Experts of a small language model: a sigmoid router.
Below are experts of layer 4 (counted from 0) of a mixture-of-experts language model. Rows are named router (the router's row for the expert), up (a neuron's input weights, with its number) and show model dimensions 0-95. Each number is 50 + 12 x the weight over its row's rms, rounded and kept within 0 to 99.
After each expert's rows: "comes after" lists some tokens at least twice as common just before its tokens as in all text. This comes from a sample of Wikipedia text that the model never trained on. Tokens count by the router's weight.

# expert 5
router:61 74 42 37 38 62 62 30 61 44 71 49 55 51 62 54 52 60 57 53 53 49 60 46 60 50 60 29 54 42 50 47 57 21 29 48 40 53 31 30 56 61 60 45 35 56 34 52 62 59 52 57 63 54 58 48 50 43 61 69 57 43 58 54 23 51 52 51 51 50 51 46 45 55 31 40 27 66 31 54 58 62 72 68 68 54 45 73 45 53 48 54 48 61 59 44
up0:34 50 45 49 44 35 52 34 52 48 76 53 53 46 48 39 73 44 48 59 45 36 56 57 27 60 57 37 46 36 58 44 45 47 56 41 49 60 46 40 43 75 57 60 23 80 48 38 35 52 56 37 60 58 56 43 37 52 48 57 42 39 75 57 56 62 60 55 56 59 60 46 50 42 50 52 31 71 40 53 38 50 60 66 66 26 59 40 58 74 63 75 45 49 47 50
comes after: " |", ",", ";", " was", ".", "|"

# expert 123
router:75 52 51 54 42 39 57 33 56 45 63 41 43 57 59 43 72 49 53 36 55 41 63 33 58 51 54 50 45 59 34 63 63 34 29 60 50 27 36 52 71 61 67 53 48 54 43 56 49 50 41 52 41 53 63 37 40 36 52 50 42 54 48 43 40 53 48 71 76 49 49 29 60 62 26 52 22 60 36 50 68 49 78 80 61 33 47 57 39 61 46 68 31 48 49 47
up0:48 56 37 63 36 38 46 45 64 43 48 46 46 63 33 52 36 63 52 48 45 51 45 69 41 55 42 42 80 56 52 68 67 53 40 49 41 40 55 58 76 51 50 30 26 36 70 63 25 59 58 46 40 51 47 58 35 44 50 61 49 40 71 67 68 33 58 57 33 59 71 37 45 58 45 39 41 56 22 49 58 61 57 43 51 37 55 57 63 57 19 58 51 50 41 46
comes after: "-", " (", "|", "==", ":", " \""

# expert 64
router:53 31 33 44 52 45 63 36 58 34 54 52 81 50 44 32 44 58 58 41 44 52 56 51 52 66 54 47 49 67 38 66 46 38 37 42 71 46 60 32 54 24 85 53 32 48 51 66 51 54 33 38 37 65 49 67 68 45 62 71 37 42 39 65 52 59 38 67 33 44 42 46 61 46 55 57 35 67 46 61 38 47 41 49 65 59 41 54 62 55 68 54 34 49 39 66
up0:55 42 28 58 48 35 59 71 55 51 74 51 49 35 54 27 63 31 51 36 38 32 43 51 30 55 59 63 46 56 34 83 57 73 62 62 66 59 59 44 46 35 54 48 37 32 55 47 50 64 45 24 45 50 47 34 64 52 39 52 40 69 58 67 56 49 46 47 84 39 57 28 46 63 43 46 22 44 35 51 37 59 52 50 35 54 60 53 40 53 59 74 56 65 48 41
comes after: "c", "r", "f", "g", " Sc", " sc"

# expert 7
router:68 62 49 42 37 59 50 36 45 50 80 63 58 49 56 55 35 45 43 41 48 31 62 50 72 73 56 35 64 60 32 51 59 45 43 57 43 27 29 47 62 38 57 46 44 46 40 46 75 47 53 52 46 52 57 47 49 30 65 68 53 42 47 47 28 65 44 52 53 52 46 40 54 64 47 60 27 60 33 63 62 32 67 56 67 52 44 70 52 49 40 49 42 45 64 43
up0:60 28 61 43 47 36 52 39 45 29 63 66 51 42 59 48 42 61 55 61 47 43 28 75 43 74 37 60 64 41 50 28 20 49 56 52 26 62 38 37 50 67 63 60 44 53 35 49 37 58 48 36 33 52 39 63 61 58 36 72 59 58 59 37 43 40 36 48 48 57 41 58 63 48 44 58 56 59 31 41 56 60 74 64 66 38 44 44 40 50 38 71 60 60 44 60
comes after: " |", "0", ";", " —;", " ·", " −"

# expert 131
router:69 46 44 55 46 41 48 63 46 47 47 60 55 73 59 38 39 59 56 53 49 46 54 42 72 52 35 43 42 49 35 59 49 45 46 37 65 41 66 29 50 36 76 41 33 59 25 36 51 53 35 45 32 47 46 39 42 47 39 58 55 16 53 48 55 46 36 47 38 60 44 44 48 65 44 68 47 52 45 48 41 45 73 58 78 42 40 59 57 42 53 69 61 62 53 57
up0:51 36 47 47 54 46 53 52 55 53 42 56 38 46 42 47 42 71 28 51 71 55 67 55 57 66 61 27 43 54 58 65 53 40 42 39 66 51 57 37 51 31 53 59 40 35 35 59 64 53 52 33 43 44 27 36 48 56 67 46 48 43 78 39 57 34 41 23 50 60 35 43 63 53 62 51 61 49 54 48 39 51 57 68 69 67 37 50 63 59 53 68 59 46 57 23
comes after: " D", " L", " B", "D", "L", " V"

# expert 78
router:73 36 44 55 40 59 67 36 67 51 65 43 56 59 63 55 46 62 42 29 45 33 70 49 61 44 50 40 73 49 31 50 56 37 19 47 38 31 48 33 67 34 69 32 48 60 37 36 47 59 48 58 57 60 55 56 38 30 58 65 47 41 45 46 57 54 55 52 46 41 66 15 52 76 39 48 57 46 36 63 47 25 72 58 67 63 42 64 47 38 41 60 31 71 46 59
up0:70 43 33 50 37 74 60 72 71 53 51 43 52 67 41 30 65 89 41 29 29 60 37 54 46 50 61 36 54 38 47 52 51 42 36 56 73 53 51 47 54 54 71 51 46 66 51 29 62 43 57 62 42 36 63 39 56 26 61 54 44 55 61 56 45 51 50 44 49 58 45 49 58 50 43 38 62 52 39 43 52 65 59 56 60 47 31 63 43 58 57 54 48 53 44 61
comes after: " ", ",", "°", ".", ":", "′"

# expert 143
router:71 63 59 63 41 47 60 42 65 43 53 46 68 54 47 52 60 56 55 51 65 57 59 45 58 44 58 53 59 27 33 49 57 42 21 48 41 34 35 48 66 34 57 27 44 53 48 29 53 52 36 75 48 46 55 57 40 40 63 59 40 49 46 31 48 57 61 50 50 58 63 37 50 83 48 44 44 54 37 68 54 43 57 61 61 49 39 63 42 38 51 51 34 66 37 42
up0:42 71 51 66 29 45 52 24 71 56 51 51 43 51 72 41 59 47 60 26 50 53 51 55 51 48 64 40 38 47 45 53 66 61 48 37 50 52 54 50 38 62 61 57 64 45 43 38 61 67 42 27 38 56 69 73 42 57 50 39 58 54 46 47 36 44 48 56 34 44 52 43 23 47 43 55 32 35 54 56 55 54 43 63 37 08 52 68 41 57 67 48 28 54 41 55
comes after: "20", " ", "19", " (", "\n", ")\n"

# expert 126
router:38 64 60 38 31 51 61 54 49 18 55 41 59 58 35 30 58 56 67 42 51 33 57 45 70 61 47 34 60 25 47 55 56 37 44 55 47 51 33 34 68 52 73 23 44 63 52 48 59 53 44 60 50 39 40 56 56 41 48 48 45 49 19 49 37 54 24 41 58 34 46 35 45 82 47 56 49 52 48 78 54 68 75 52 63 59 32 73 30 55 67 65 37 50 37 46
up0:51 58 40 42 58 58 43 45 28 60 54 27 73 29 60 41 38 37 51 52 41 46 65 31 60 54 43 39 64 43 44 35 48 50 30 48 62 53 37 60 50 69 70 36 39 42 43 45 46 40 52 54 63 70 51 53 45 49 79 63 82 37 33 54 48 39 66 47 53 39 47 60 71 38 57 46 53 46 55 54 75 51 37 41 48 59 32 43 54 54 49 37 41 54 54 48
comes after: " ", " (", "–", "20", "00", " medalist"

# expert 142
router:71 37 51 50 47 53 67 45 56 55 72 41 60 73 40 75 38 63 46 45 54 31 60 52 58 38 54 33 67 55 37 47 54 16 44 34 39 43 55 28 60 49 67 44 44 53 32 52 41 47 40 69 50 64 57 55 52 40 57 81 54 34 50 35 52 55 51 59 40 42 52 47 52 75 41 52 55 45 39 69 58 32 59 57 55 53 46 46 36 38 66 67 42 56 29 69
up0:49 43 61 74 53 69 45 78 58 54 63 60 45 55 38 45 61 40 46 61 31 45 22 58 38 43 43 44 51 55 82 41 63 35 38 64 68 58 70 44 71 57 42 37 36 38 43 49 31 55 43 16 56 45 57 32 34 49 60 48 63 46 41 28 53 14 54 40 47 23 54 49 70 53 64 54 44 33 34 40 52 39 39 41 56 44 46 35 52 40 55 52 53 46 62 45
comes after: ".", "–", ",", "°", ":", "/"

# expert 158
router:65 49 47 44 31 43 69 40 57 41 68 36 60 57 49 62 53 77 51 21 52 48 59 59 47 48 40 50 46 55 48 50 48 31 51 41 65 46 55 39 52 52 77 40 42 60 30 52 46 40 40 50 47 65 31 33 57 43 62 81 48 36 53 49 47 68 37 53 39 45 53 30 52 45 40 58 50 79 47 56 59 52 50 52 68 44 36 59 55 45 59 47 32 69 44 60
up0:62 50 54 59 45 40 25 56 58 46 49 52 51 54 42 60 39 53 61 34 57 48 60 51 55 54 63 44 52 45 48 51 67 38 68 56 40 40 53 63 39 41 32 54 26 42 63 49 33 54 60 35 69 39 48 59 24 54 54 53 30 55 66 41 28 49 81 58 75 37 58 44 79 43 33 60 38 64 56 34 30 43 44 67 47 58 49 64 58 42 58 61 31 61 35 40
comes after: " C", "C", " c", "c", " P", " Car"

# expert 97
router:66 64 51 72 52 47 61 48 56 54 58 54 56 58 48 57 84 47 61 43 59 59 53 41 51 55 47 26 57 53 36 50 68 57 33 36 60 34 45 44 48 56 47 36 34 34 40 49 49 58 19 63 53 42 42 52 40 40 55 58 50 49 42 56 38 72 52 54 60 48 62 51 47 77 55 53 38 74 32 49 64 39 54 57 61 40 30 62 43 53 53 38 62 77 34 50
up0:57 41 58 34 38 54 56 71 69 65 44 36 50 55 59 58 66 57 51 34 44 62 70 58 54 69 51 45 53 48 38 43 37 53 31 97 48 39 44 38 62 44 41 48 57 39 35 62 43 47 46 35 60 34 46 53 36 42 63 53 47 34 69 55 57 62 45 71 66 40 50 55 59 55 45 53 45 45 33 55 47 60 54 41 42 86 53 51 42 36 53 23 53 49 49 52
comes after: " |", "|", "-", ":", ";", " /"

# expert 140
router:60 36 53 45 50 49 76 39 59 27 45 38 42 58 50 48 46 61 47 52 47 49 61 43 43 42 43 53 64 65 13 60 63 26 32 41 50 45 42 34 72 48 68 36 46 42 32 49 67 45 19 62 41 32 42 62 72 38 50 58 50 44 55 31 55 50 53 63 64 31 49 38 72 72 38 58 45 58 41 76 50 43 56 70 67 37 51 50 44 54 50 73 33 57 55 64
up0:54 59 48 44 49 71 41 60 46 47 44 46 43 50 32 56 35 58 41 47 43 68 42 54 75 47 50 72 51 55 55 50 50 56 47 36 43 64 43 39 62 51 41 43 74 21 63 25 62 64 74 58 53 45 62 57 52 44 32 55 30 56 31 44 45 64 45 55 49 33 30 49 48 58 55 50 57 58 69 73 42 71 68 44 35 52 64 47 46 39 40 36 52 44 41 41
comes after: "00", ".", "0", "50", "10", "30"

# expert 96
router:97 40 48 47 29 47 53 43 49 41 63 69 59 55 42 51 51 67 74 33 62 42 66 37 50 48 55 49 63 51 46 44 50 30 30 40 50 33 47 40 58 53 58 47 41 31 44 53 63 59 56 55 50 45 41 49 39 37 60 57 45 49 53 39 59 67 53 41 67 44 45 28 60 66 47 41 29 48 56 72 70 53 49 70 55 53 50 50 56 41 52 28 53 61 30 49
up0:26 50 24 42 59 28 39 49 38 38 53 47 55 67 64 41 57 49 50 67 52 38 79 63 61 72 51 64 61 54 51 54 57 49 41 47 50 40 50 47 49 48 47 43 31 40 46 34 74 35 53 58 38 64 53 53 45 57 48 60 40 58 51 31 60 47 63 68 58 44 72 55 45 73 45 39 53 38 52 46 43 43 56 30 76 53 44 33 44 58 40 48 50 57 35 66
comes after: " ", "–", " (", "^{", "/", " +"

# expert 50
router:72 51 43 51 41 51 60 35 40 54 70 60 48 47 53 58 45 62 64 52 52 28 64 50 70 55 57 18 55 56 43 54 80 31 46 30 52 42 45 46 64 53 65 56 32 53 44 49 78 54 26 45 52 43 53 55 53 20 56 79 53 43 48 27 53 51 49 49 55 29 50 50 56 61 48 38 46 54 45 71 64 35 63 46 70 44 48 52 42 52 66 56 42 64 46 51
up0:46 32 26 42 59 65 43 50 52 44 45 17 46 47 63 37 58 49 52 64 43 68 60 77 68 45 34 46 51 53 47 62 42 60 47 43 31 51 71 43 29 58 54 55 50 44 38 14 45 67 20 54 58 35 44 43 49 61 41 55 69 39 60 55 58 42 65 33 48 50 47 56 38 55 44 49 71 55 42 57 55 53 58 63 68 47 51 35 65 59 68 50 62 66 27 53
comes after: " |", ";", "%;", " —;", "},", " /"

# expert 24
router:57 40 51 55 39 53 42 38 43 29 57 59 60 56 48 58 53 59 41 40 63 45 57 45 68 53 54 57 67 59 36 70 62 28 40 43 45 53 46 49 57 44 65 35 50 40 32 36 72 55 50 45 47 47 51 41 44 38 45 45 41 63 29 58 41 71 37 49 66 47 26 33 65 80 42 48 33 50 30 58 66 54 47 58 41 56 40 66 22 56 41 41 44 34 27 48
up0:64 50 71 37 54 40 59 52 37 54 74 62 61 47 49 41 45 51 68 58 72 68 71 27 59 63 47 62 54 45 55 36 44 46 46 57 44 52 53 46 31 31 54 55 41 45 44 38 61 58 53 44 30 39 41 37 56 50 31 57 46 49 31 52 35 51 49 55 55 54 48 54 50 38 38 37 55 56 47 44 67 70 47 59 52 42 56 62 35 48 63 46 49 59 45 73
comes after: " (", " \"", ".\n\n", "==", "\n\n", "==="

# expert 14
router:61 60 73 58 43 41 54 29 63 56 65 51 66 64 44 73 49 43 49 57 57 28 45 49 67 45 31 34 58 59 40 51 61 19 36 46 56 42 40 48 57 53 53 34 60 32 46 57 67 60 52 40 36 42 72 53 63 28 51 62 49 42 50 56 37 51 52 56 50 30 53 52 43 43 46 63 56 51 47 56 51 48 55 61 61 38 47 86 50 49 43 58 34 50 56 53
up0:55 43 53 48 47 32 59 64 61 55 36 65 55 38 49 51 63 59 45 45 50 38 51 55 31 50 57 59 59 48 31 64 58 52 58 53 59 48 47 67 38 37 64 52 41 56 58 33 53 50 48 56 55 54 55 37 63 45 48 39 39 57 41 59 58 68 57 60 57 47 64 62 35 52 67 51 75 47 61 33 44 38 32 66 56 36 33 43 69 48 34 41 55 27 45 69
comes after: " the", " and", " to", " a", " /", "'s"